Below are experts of layer 8 (counted from 0) of a mixture-of-experts language model. Rows are named router (the router's row for the expert), up (a neuron's input weights, with its number) and show model dimensions 80-159. Each number is 500 + 50 x the weight over its row's rms, rounded and kept within 0 to 999. Numbers have three digits each.
Before each expert's rows: a language model's description of what the expert responds to. This comes from a sample of Wikipedia text that the model never trained on.

# expert 0
Markup and symbol tokens such as braces, backslashes, underscores and quote marks in IPA, LaTeX formulas and French or accented text, e.g. /fr/, $y, d’.
router:529445577515489561468491548439467459508547509609537391496513514476547456450657504477517427538608512509476572574502443529518561560498473400512558566553484418471486421432589458498526485476467607530533577432453515437455524544460521502588466485
up0:497399501612511476634548487410458523581500458561478460614531549568438522496481502516518447472502511536526491638550435493547451478478521499436473460530487543574453619520453425515525521562602520431515476519585491513467457472506464506459539448
up1:500470479426481552502530487437470507518525460552513536575506541476454457457485503544615460538513475435425461569462500374593526485513505609449537498471480524502503548489584572467486525534461562519500530444450599559584475559529493543565483550
up2:485543541522507419460479507443439498439521477447547532562527458469451421470577522452528537514473507409444485511580545518539490405583542502560511509630465481501519564443479558491546563448575412514549497536483579519568449507491488464378467580
up3:504430443526458495416473534560457461603486464482449487510498492488433498522532440515571438422464449475573585495481533465474461517567606523378442488567495525460462485508468565529472570468611504447510554530574456490537524520475600497484563419
up4:502445491490492521493426468552451528475501502455479528452422495400553395469495621447508448485564523506568479489483448511456507544473531515546465474512477501522574529502485586540539533512468502576476575495484422461513535546487582502534460546
up5:450555539436516542544436432448556486399378447610458556490498533554461567460486404606496525497476577511515526529527512434535490411427465502460525484525572405582483558531501485623535480479474428509474554494510578491530523381468471474434444538
up6:508465524512501461499499443562605581507413479403497567492448570553551495572484450523547530460404555480543488466482624395479555478484435586529548507527568577463476522572456535519632481466391507492486565571477599471562547501459571535366501491
up7:523533506476568509495501454466484523494531512479486551461359507576508567538518547454516515483474665520416464472521533499420415459572474530400491623474502454533496464503580565433533505553533440480521474538514551524537500474449517549566390500
up8:507471440396505580482473506506538503456538528427480542438447579480485447532505498523496544507505465518465585493424466533557519535470452476484521465481482508545500465560456413586622485527526494510461653528514505447505453527530466457533416499
up9:469514480459586552488437493528478442437500535563428469508551421541546563436414523521512568526503498469494516512558465474482541613479507476564526529528471555444475504490468537521496487482436524488564465490447502551424493499567441502532570527
up10:443487393541505469432502473472450401547513454571525459490517343585550445484480535383497585454593537500475492465469464485560449453502483459441473420444488520502531455532505484394483537592468504484499556464506517527520424404488434558451489556
up11:523581469565424554429480431463498451476503411538477478477514423542550469510522528556574536470527432423487463612516417423463549430509625672471450436542451504474466497554473513525552563516485569526481475576504449513512505521493564506546428436
up12:466424486451539448450489491576486479554449520468477506470418524516504475497479464417411426539502538577433577510523617461525479524512450466430460528593534491563534498506502530536504537465414449491532580627514469555476531529493545515471568538
up13:511449474561545490411466368515526594384551433454570413545461438363590563465490489421519532431615420448483447558503457454500478582524496530494488536497524518563551539529546545548633372536512474538444463521456523520474487427472513465493399522
up14:507557511459454466501430461522437547533565454536510423484554597473479553499501496481572407491484542508485512531473552525541529478555511628465520507494445452565567480520456565575529468493521540515469507537448382469536447559437456527497511532
up15:563534545424468556634533511476487505555399481432502510552518536484491422592472544526454539598448436516469546536480449536526492474529500527494477507479527521446493508512494497481465508457459501455426478510471422505480493468512448482450482420
up16:529512605426468400494478504486570472432493505498479446445528484470427513499489500613384582550585492553428523520492530559458510542529538511489473467451466467458605508568526426508482575474533539467452476575559480475540513513443470532527462521
up17:434634512437496520471512455483456505536553440467454438473470499551488568501556471483459510522401435546576513378499623492515537362452473456440569455496506570558447495498483483490567501557454502461474505610485478612515453516489509576540522539
up18:492568497490597561563410518414456571494491465500489513496509498482459526545490467418493496567556538600553519504500497522558547575583515508482463597474485497548463529444504455391583507543448528422480498425468573552479463486462485517492532501
up19:478581544503447502503546493495445500494519537461519467482473510421505484542507499506541521470577478549499517496513480455529626476565544441451479496651558498477526533600523450443421528571465548488490580525460578496483486537447499545483398431
up20:553485536526471573454577524534508515488453524538484514480473461499572492370513509513487556408569489474536578556493567587502548493468506421483496587362493493463532454498526476521476677580509521550494438544472431492456531408504509501519465496
up21:449476522467502491436461542445527414559496496446436546541504485495476445543479519415424502498446555552590526574596523462405411532541493526448523488484504487518600463500488508493479516502495514488496582542394510458414471482603484491529453405
up22:444461515545600514561488490482502512445546457420510477478508571526488446588482526551586488462514444481515499591466535495420496549548465579589483543550480549599432508372486506503554492468457532485552469581547504579525509482496526429444406484
up23:577506524435454532545445458551524545436532442530363493438476520488494522496440504526490635489512555543405580507456501428502403503475547539550501489525554498497547584495485494514394503438545538545522511499471480522572553381528545598424545466
up24:450534632488440446467491542528485555432454493450414503594546546489468404460503557522479437533415648539453521493469555527513538508501452468537575467553498444567502494550355486560474540560415485544557494454511442562425494512566461471465452443
up25:549449545486468571532525461516419412550535476479382478530389541508544549490599526563460521510513512573449422526479606467474644562429566555444498493465461533522381511469478548579505479530564493575428437498520369504440526560463511463517462495
up26:413529540455470496545455634485421456426481530488376490506559440483477482476507450511529518508496527568533537552546463542503512427562467504558507517443444466540500452583380520458498459559477545440532470501486485593574595492628550489442482558
up27:429491547470464526577548467464551515470465474420482416486460506472470587467495460459460524549569520530481522518591438503476567512555564506574564471439496415516462449498480428530620516552459530558614541524480536504573518433447566507480470428
up28:467560430500482456541538486437485436449522508508492514431412421404519466497509566444528513509503487473485546520444554526537492440506513483467538530422531591576526613432451476462465396464426531481507516553514535533483504481438520519540593509
up29:492519488400471354522547538472502495460504450477558536566465509517471510516579528405516513405512445453424586525509440488536533359534380467505477519618507499585582503489513549552487538502477492505516501569503459449439508451425515421547457407
up30:482580547460487463445537446452495530565499539452540493536498462525512544426562508612428536572594553513500492592525513549632589460493437470508515472487507536523582539472520462544483462567411429576368501535598499461539479637489398514531521446
up31:525517467489482478490442403511546583479492496499511500465524510488526427502475497467485550596458422541552450439535463543439527468503552554432422537495477407597433507511494460598503513454530518480451431554530527517541494465579417546503535523
up32:489565526449380511506506468476581648426451538497415506524442539500417460511512552485452474521535593457478496476474464528481482447436514493577482463510471497464497546593551554397564567455465510489468546578542448473465416642438534464519467421
up33:398598526538540505643456562522548532565459451461498499485444558496506380422519512475441479445541462531427449508513503531596404566544489415548477459480415549459442507491416473535538469584470449489557481557474490468545490517433502422493542408
up34:454451430547467502568548456554499471452486506545641537530496581556454522469562537443518558514447482507507587487523576526490534534482463643519467524525413512497525474549448564561568390542480561505584553496529492508416535460418574491510436482
up35:484466337582465550555525557465510516591508535522572469551516484469456491582532462463458417439504410579472491536478518527472452511545444416466464443503517520429536521600493395528543536502588505553536505499427525578463443528429486454507439528
up36:513468629518509396494486539551472588503543519517398503513474457546460548533443608543466467577525442462564556394542498468491438474476400452588520434521502431501497513500442465474503483523503451520524457461546403588505435456464532463443402461
up37:446507465544454557510476436476535498414487518427575513485579433432379473598498495562531548539428557452533507464472524473580535479486430534539516570520620409516556497492473544388501528455460531493535511562500479481500474474485559578451443527
up38:487480536488490554481558513511435521424495514533466541519449456495622536442541455544485455553520520634524510510547578457510537513543480452437520529416528540400551466565534478423340572435530483526458449551588491477521580473520463674547522459
up39:563425499384463531466545516515493412414540509520511450519467597565540528510508484426568454452469559574437495540607532480578482601628518471505516494467506560488444462589484495346542390463429577551445488473524489548609533446419492484491449500
up40:600477504415552455569475540546493560509492493565432512429515565515538470445571409474463447558422442489441715441564473609483515454483480383502547554498551492489511507528478558504567520502474557466481501478445621444525483530510514512455479544
up41:524545451486495506630495555455387544348532506546473488427439426527535512440461470520536476440531551515557505550428422468438514509544494500544378430538485472470554521462576546481523506543494491609515529447508557392486451514479512503499477553
up42:490636533451466585472419535557511475457437528502523572566569553525549461466583456603410513412605483502482507529441530472590476350496482531539437470539512439435469489504442461455489474542522485532472535562551455588523445454492534498457492484
up43:534515512495581463555415492540474516390449520522531408528578491505611505510604442539416582538483531559517429473640530542473423408532486518487578481398488563506535525474466474521544502571479516489528468506497526463465494462494613474530439486
up44:432564588426560540534543499514544416520459502509490465442488473583604462440506467504442521553476520540493499490527595537484482582495556485547414492587587479516586519500532495584489516442570549519589527434434532424605489448504557481449559416
up45:452533452476437436509477431505558485473520446556567471465451552558583478426487494437507506515470479564463463499521431547479523439474450556460527506480474469533504400487446485609400493522469562545570552514476506425433550506422583478543580492
up46:426493419436517451481543528574513529501534532495413496557531562572485547543486516497512471460474474487416469437576506452449524440508525557525504395478565574432488502426543456583473500491418429488504493446473451544565565493564492546434506555
up47:548486521452592465490448543519495548383524506536440402394578545419441460477421501567451509492411454407510530462465489470591527575475460512470520480441469501392473525513396522484457364471422543574556484573532521487525458536576494474532482558
up48:487484534570462487493513428578484545505565461459398535462546543557517510404544433503515446438503511504502414488464454376563474494535589470476423509417512534538516430448444430521477446530473432566475517555447450480494503521471547503493560543
up49:451566534510477588464433494478491483482471526519514505402530488476504450510515457443475446518523566490439414591584506406560520509546484482591500407528508449559531540514574572584510515507481454510453438464504495538578530456497453449433530548
up50:503456545514442499495453459514483464513487481530449504494496499461572485453538425553471508526455481480572479466524500502497488507503653582586481538514508629535593582511441564456401462536506481614480591508523452469474528504566496581506460481
up51:435529478541552473471467517517473547442466484517505425539468542513509561551488457490438532522515459517486401528564539628495428576586585506462542466412474515495526467486474510568574478482479543479519422637513439484396425406484511587503481559
up52:483469487519594504454554403577462455567526426580571524526481543543607483461545503475513476472466502540447529581462577464363516511451552526464476476471392420480488507448501490553488341568443487588565496507510517489465444443507431428515543537
up53:475558467504573547505526528492514471522490455526540447531455528447457611571520445505443491474510467541512588506521498442510491483507459510506412451510527496468494553481465393497485491551501506563485455542535457546463408531451540570474537478
up54:572462540517534403459532472485473498465436511495512500498498472515476612438517473458429520439466507524585505461543530542397552515488535561495400473534536537427490520516529385430519487483398536509583492517525540559472577490544494472521518538
up55:425526513497569546579425414483529507582425608571447493544440509498429456462470461462579560579398493527463499462489544377403501462483502470486536448484465483376501547455430467552505508570499489477484497534593494498492509537469454487558461517
up56:617507499480505478524578535495460578415466462394440540518513467508534533529577581565507562579504435472457540527330423507504434453463407485402596578480418517483484550511567500549547477493490521408478475492523486526511534498547493637498499529
up57:497551511526612528541594513507433514526435466462589477485455423552574444474482523476612569507625613421415444471483544540376397562547507612450535450513492550525425440475392580420480462482627506500557427537577491479550492517492495458516541493
up58:455489463515514451446493539417545501509515438479493482565449576439452395452505501485503445443525510471507517519541596513445485532507492402398526494502569561504454521553475504504478530518542568518484448494506493591476536532487527508495408486
up59:482540537521488467559522465510508496486514506485427426489454416499471532417487482439570578537476510472456532503475526415455471556485495583501516452388520468426516485516542498600558526544530500506471555469569521543503504500490527495501528455
up60:581491474436480432506420480524463616467487485441598646497559542514494479534474488486497448514479534493531536480610512500506435534517497504512453492487443464472490558435588484492581490457575397450397553412447463503489506522428494565477403518
up61:481504465654546526570561518518552534503538487469467544510453511382487415519452530515497566500517530504463494474468547511431518518522473580525490442479531510482515427437447543494505463427413507468564320526527508434517524578527542427576497501
up62:485558390444534409438444529495434545519523499356472556455465446427496482534503534536456463445486485445477471532532477473504450595534457557551415534509429511476520453500532521539572430521505481463521537499446494518428571445553486484467455495
up63:520538501463506542533528514436504522482572480460445526528553623498463543491453553506511534519478558506452452542444552506489500479519601581497447543510568545522489503490497575564478417576435400510510603492550483443426519608560477464446509649
up64:487546440480534463470546482483488433481512459475491491535480481540511410407382558508517564547458484501528504478508532479525522522452594494558432542540476430471490444473444489516529483548501475485460426424472503542455602572484451494562495479
up65:496403511532540477509516484466527602522491513544532537445507504430575561425523484460520397542550528426501541530513528508498441532481445460673442458512427492532573537495441516576527496519592463550590506482420526587575505501485465544364451514
up66:465416489450551524510524531487511562485523468459514506463558543579536507419468430510550453517523483612483456383382457509430570472499495486410473510498447509480447487450554527421579506518497379483506480548490395502531469463503488523455488581
up67:561547549492534438491539579433543469482468538501471415519421443485440465498501537437578582538529526469469445465508517547495460512540602482465546433444521551596421489396547560432535540516499507483613449517462495455486419503469586567502523571
up68:460473512449520543575495466547470493500529573554480554484516506579533592529557450494577564503475554474436469505527440592531499560466462465440518506501466455566467456442508623480397450511576473484385456511426518512462432533475432496490472459
up69:456510412427469488474434438599492521490477584581499506516486476443377514511499499544558544487484429450459503456541503503520438539539472500481507422606513568553492512515542517552496464549528485529482432565444531550598549537519521508484558568
up70:513551508561575592467527526516433425525503389477469570531505352456534584453620482495496462536489479546536499462520569482527517564562522522460456492429484454546472457486438505486497477495523486502485485464561590509542459501499580453526466561
up71:495478494477444561585545566567465490520478476430526534526521594446574507493491531494475448532489392542437615473539478475512572483363395417494461466460575481512471461416548534468471467511541505481581445534433574412373512463544483513546493491
up72:455562597547510508539483568575452539489540526504570587554416573496448554548508496501531557553539551500531461403413536566463507486507558406551522435461504585471651491435455475433494587423597608490454426446523412496520571581431526590445471467
up73:519460556543571483492448507541511459473553506495595568498487555545542417476547517552539583483379466538514484522479537436458492483535502487403500513564475447566529551534543536491457451543428439397624534499503567541452506499461570546465514458
up74:482486579511619410426544507504557430452472471518548511425456516499479479445559576523408506494579536540394551454420432582524503488572408559561566575461461509487487567498505431524487496413554408498482419521478483562523473447446458534474454432
up75:462506507565458580540540531350575483462462494464650575468469507518459505513405528459534465551496581562432541546473448530461506564552561488451599522448514441512469546551489493531505429477559511448524429580414472536493532456357471518528458432
up76:480553520528556566551456444391440510592363481543633453488517555553411518560542510581472514444426601575470564532472554517465466486448487549543459471465514478494493577521544521522444481465498488440506476512510464413517524558493484506541537567
up77:481573515420444507522509522453511405580491576493439474533437533599523482511586501379530402430491512573465552576531503538467491490431498448495463573486502466514483473585515515401540548570442527462445426546483509500396497437478433439486451568
up78:477544543388473486552435491581485503484521500475441458466567492544432435540495589390503586511443611530513556475519495624554488473505455463508451464527457391485426489488460570500530547443531449540478508477511553486574595468463477493485451548
up79:554473637495498574483432528578412508463522511479499513408469434486503512479486531598552438563468459499447504403516473536463488395493428453492448475509600504439479553597451568480536499492513519470478412555633571496502582457501418461518454504
up80:518513464512489439508474457470432438514453582509483520516596527523530549483505515511554435518533569558490516487525551511475443463364558554565550431450580513585519410515471470584383506570452517444363527631525479481432546532470507480452554505